Weights of a small mixture-of-experts language model, trained from scratch on English Wikipedia.
Training: 598M tokens, 4561 steps.
Below are experts of layer 4 (counted from 0) of a mixture-of-experts language model. Rows are named router (the router's row for the expert) and show model dimensions 192-255. Each number is 500 + 50 x the weight over its row's rms, rounded and kept within 0 to 999. Numbers have three digits each.
Before each expert's rows: a language model's description of what the expert responds to; "comes after" lists some tokens at least twice as common just before its tokens as in all text. This comes from a sample of Wikipedia text that the model never trained on. Tokens count by the router's weight.

# expert 1
What it handles: Short opening pieces of longer words after a space, often Latin prefixes, such as per, dis, dec, ad, p, e.
comes after: " the", " a", " (", " and", "-", " of"
router:512416590528478551631451550457433473553508512553550536440553522436452452494473555499501554479481574567434530606489456568549509465379475543545624511424557544514450500524512454469523515539495523

# expert 45
What it handles: Word pieces after a first letter, such as t-ant-alite, f-an-atical, t-ack-les, plus time and quantity nouns like years, miles, percent.
comes after: " f", " F", " b", " c", " t", " B"
router:570424578545488483603589592472490423420421620554501521478650471498537475463517575495518617488418513474456596504474479458518502528497441505512473503597573520428465491553493418478561519517386488

# expert 12
What it handles: Nouns after the or a naming works, arts and roles, such as film, album, song, publication, novel, role, culture.
comes after: " the", " a", " The", "'s", " his", "=="
router:494522506521450460542564621428414503524407459519510470502534541488489449503446561491523456438464533494460561495407473505501520515425466545449499610491577535437547522488483559505522369454436494

# expert 54
What it handles: Line-opening dashes and labels in taxonomy and film infoboxes, e.g. "- Genus:", "- Species:", "- Music by:", Binomial, Family.
comes after: "\n", ")\n", ";\n", " Genus", ":", " Species"
router:511499438516463469568476458477499528454562480481475476485491582493491400478488474609462528549434448497479519519519535483490525492445379543444455448525553542486546455465486444487425541427444513

# expert 62
What it handles: The, of, and adjectives inside names of organizations and institutions, such as National, British, Central, United, University of.
comes after: " of", "\n", " in", " the", " University", ".S"
router:524541404462464506562567459413490514530557491517479527496462510525535382438480523496487443458478467530460544522542537506543484505468458550528438549514553495466481466433412443457459514529448500

# expert 13
What it handles: Middle and later digits of years, measurements and table figures, plus spelled number words like seven, twenty, hundred.
comes after: "9", ".", "1", "0", "8", "5"
router:503478407550451538480462484542496474520511512488572489479579518459452468513464551539553568549457500591470520559362420551616445451416531479614458477522488565422564580360460381498493545516577457

# expert 31
What it handles: Leading digits of numbers in tables, scores, dates and infobox values, such as squad numbers, times and coordinates.
comes after: " ", "1", "2", "3", "4", " −"
router:431507436541433525537477438539495424569465465426532525510543560486502553504464539530530566508448445571501514563418506502617466499418484451468465495461504567374562518464511522523501496497538458

# expert 25
What it handles: Opening brackets and quotes before asides like born or incumbent, plus wiki heading markers such as === and ==.
comes after: ".\n\n", "\"", " |\n\n", "\n\n", " /", " mi"
router:568427507570511508659466499557585451472487486591461473573526559534490466522443467468481486397462553547446570455502448495338472496463480437488494502506551486516465531511497539526533540487370491

# expert 32
What it handles: Spaces, digits and markers before numbers in tables and lists, such as number, No., #, £, and cell-leading spaces.
comes after: " |", "|", ";", " /", " No", "°N"
router:503382530592446429511497553565453479550529475567548433628599568471514465504483534545505508490440442533491594542451514495563432464429428538505457492463511525506506453451490469486530527524477502

# expert 49
What it handles: The, this and noun-phrase adjectives like same, original, current, previous, plus mid-word adjective endings such as domestic, unusual.
comes after: " of", " the", " for", " a", " in", "."
router:566542548504477502511567604455361488467543519566519515529532445447497422532454630459539491481443447532456510514509596450539466538515446558453484598496572519414491533467479565490562520548478483

# expert 37
What it handles: First word or opening piece of place and person names, such as San Francisco, New York, St, John.
comes after: " |", ",", " of", ":", " in", "-"
router:460481607493496451457527502521461469499529544474536472530552627496510495481457518558496578449451546487496476539459505589481501475489501429477471574588548543515590412501467459570504519511453543

# expert 18
What it handles: One- or two-letter opening pieces of split words, mostly capitals, like Ch(airman), Th(reatened), R(iverview), ch(ats), dra(ins).
comes after: " the", "-", " of", " and", ":", " a"
router:422450477530445462625446523435436513464446498470573514432454574537516518504506539561624451480473550588527533491500438469515527565533493458474513604522554506515465412431433522587512495542497536

# expert 47
What it handles: Word-initial s or S pieces, such as S-OCAR, s-itting, Red S-ox, plus digits, spaces and decimal points in numeric tables.
comes after: " ", " |", "1", "9", ";", " ("
router:525422546581480485577434551487480538402471439565425493481600591499482501437431509500545556450504465501434527504498553482483495487423499469513442512474541576467462459451458399533508539582548504

# expert 41
What it handles: Colons, pipes, spaces, dashes and periods between numbers in tables and scores, such as 8:29, track times, "vs", "+".
comes after: " |", "3", "2", "4", "5", "1"
router:568413602611491500515546459636496423442464530417473532502564543532478500513378518504453540380473496509464554567493499409505512521502451452546522426466532587545495487524460430489532546427515521

# expert 3
What it handles: Decimal points, digits, colons and unit words in infoboxes and stats, such as sq mi, coordinate ′ and °, website .com.
comes after: "0", "\n", "2", "9", "3", ")\n"
router:521486454590460440575497486524485513503522530496511584474529552505494516421437509498460574444418492558541527586526493554551613532552435551527471512445544539505494517416471445427440550475551463

# expert 40
What it handles: Field labels and values in infobox-style lists, such as Location, Genus, Coordinates, Province, Years active, plus digits and coordinates in those entries.
comes after: "-", "0", "\n\n", " •", "9", "″W"
router:448478474519455441541589453504444581491468474431552407466569535499595516406539569501513570514393600521559552473461465548557474467461465461606461628556462530428507485423464505546514481479536470

# expert 27
What it handles: Articles a and an, plus with, another and no, usually after is, as or was, as in was an American.
comes after: " is", " as", " with", " was", ",", " in"
router:462458450500441447562549480511541463454515467525604426623419509516435468587474658528610476445448478514490518540507499464575454485466466597476497585444501554509448543489482474496487422553531587

# expert 8
What it handles: Narrative pronouns and copulas in biographies and histories, such as he, she, was, been, became, appointed.
comes after: " was", ".", " he", " He", ",", " and"
router:380469499558451528626439458459526497513511503515524422404521505511456469498462529524534494510469419507419520501516443534483478607441500472589516504533538582450485386544485448586449466423491513

# expert 5
What it handles: Number words, ordinals and quantifiers before "of" or a noun, such as one of, most of, second largest, all.
comes after: " the", " a", " and", "'s", " for", " his"
router:526460576422515548476539573512505484595484479620523472543480496362488455470469591571514540479502501490494563437352468528515412471429413504563431444499569489415488516497538430523510492485456425

# expert 53
What it handles: Individual digits in years, dates, ratings and table numbers, such as the 1 in 1898, 7/10, season 2.
comes after: " ", "1", "–", "9", "/", " #"
router:481463463533438487500475534481529457465401423475534506459485530416536491549428523637546498551433480572423530562302521517514463444413482464461483564411558629459478427434493496491552450504499449

# expert 34
What it handles: Leading digits of years, especially the 1 or 0 opening 1990 or 2017, in filmography tables, release dates and career lists.
comes after: " ", "2", " (", "1", " =\n\n"
router:494497503557436524575480503483497446467495404503500475488449592456517429478452521566523522487534528497511574488406477518501468453344442488515546501489548590437376457520512449453515481495480405

# expert 24
What it handles: Adjectives and prefixes opening a compound or noun phrase, such as high(-power), long(-distance), public, social, sub(families), more.
comes after: " a", " the", " and", " of", "'s", " for"
router:560565570586484555570515550439472516564514482531524481525620518480511403416528514521513472486473501499501579534394484491545481483532455517504483564523550525447461464497541538468512478590450482

# expert 7
What it handles: Articles, possessives and relational words in biographical or genealogical text, such as his wife, the, whose, fellow, married.
comes after: ".", " by", " with", ",", " and", ".\n\n"
router:496430494489382495553525455483466461422477516546557445434539501532463486523460558483533474402470511521452546561592574518587434483449520586444546526469589547417448461452479528541516480490486514

# expert 10
What it handles: Tokens right after a table pipe or comma, mostly the space opening a numeric or empty cell, as in election results, sports standings, dates.
comes after: " |", ",", "|", ":", "-", " December"
router:465471487517498342521478560501502436525491486537521480618574564510564488530493513544516519359467510519444478488487508536484486472467463517526472429464538555394523328458439437498520528519439471

# expert 35
What it handles: Commas closing introductory phrases in narrative prose, plus time nouns and plural subjects, such as "Internationally,", next day, fans, critics.
comes after: "1", "0", "2", "7", "6", "8"
router:458437519541486490568528512578446441422586527429552415484603539508460483525490552480513482437487438499490571582466511514555462516468572544542511487534512555528600448477495493531510363467472407

# expert 30
What it handles: Credit and structure tokens in film and sports articles: by after directed or led, under, as, quote marks, == headings, colons.
comes after: ".\n\n", "\n\n", " |\n", " |\n\n", " by", "\n"
router:472384584500483471625523469548517518499422543456512447422489499475520511513449495524520483461417602570495522490529473469500390586427463490563527518433613543529535511470470490543487441459488444

# expert 56
What it handles: Single capital letters or first pieces of capitalized words and abbreviations, such as P, E, For, At, O-Train.
comes after: " |", " the", ",", "|", " of", "."
router:456390490466493491599461541512422456504479385492485500514581509426409441566509598511465510495510462517477518480432443524467527507461497551530527509530529527581444511415452467558548540471455501

# expert 9
What it handles: Word pieces inside non-English personal and place names, often in sports tables, plus country codes like ESP, GER, RUS.
comes after: " |", " K", " B", " H", " M", " S"
router:431483617545454468516579522478488536483467500511497472498556564588521462503517549538459602454469541590546500559432536453455457491468479467472539685517538593476477415372448563535471558451517560

# expert 60
What it handles: Lowercase or capital opening word pieces like ex(acerbated), c(rown), C(artoon), cons, inv, enc, beginning a word after space.
comes after: " and", " \"", " the", ",", " (", " a"
router:429443477533490501617429533536483428452515452529508478464499568467422517498440537585607495444468480528449538521544511538555593518537505499501458514499569515444499404522445486516447497616537442

# expert 15
What it handles: Table pipes and words like the, won, scored and finished in sports season articles and results tables.
comes after: " |\n", " JPL", " in", " km", ")", " for"
router:523463549545421453584518547616532493500441528517505545546484526541485507551481509480541482441490467517385504503514512434548477564486494436552526535578498593502448409503460460501498456493511557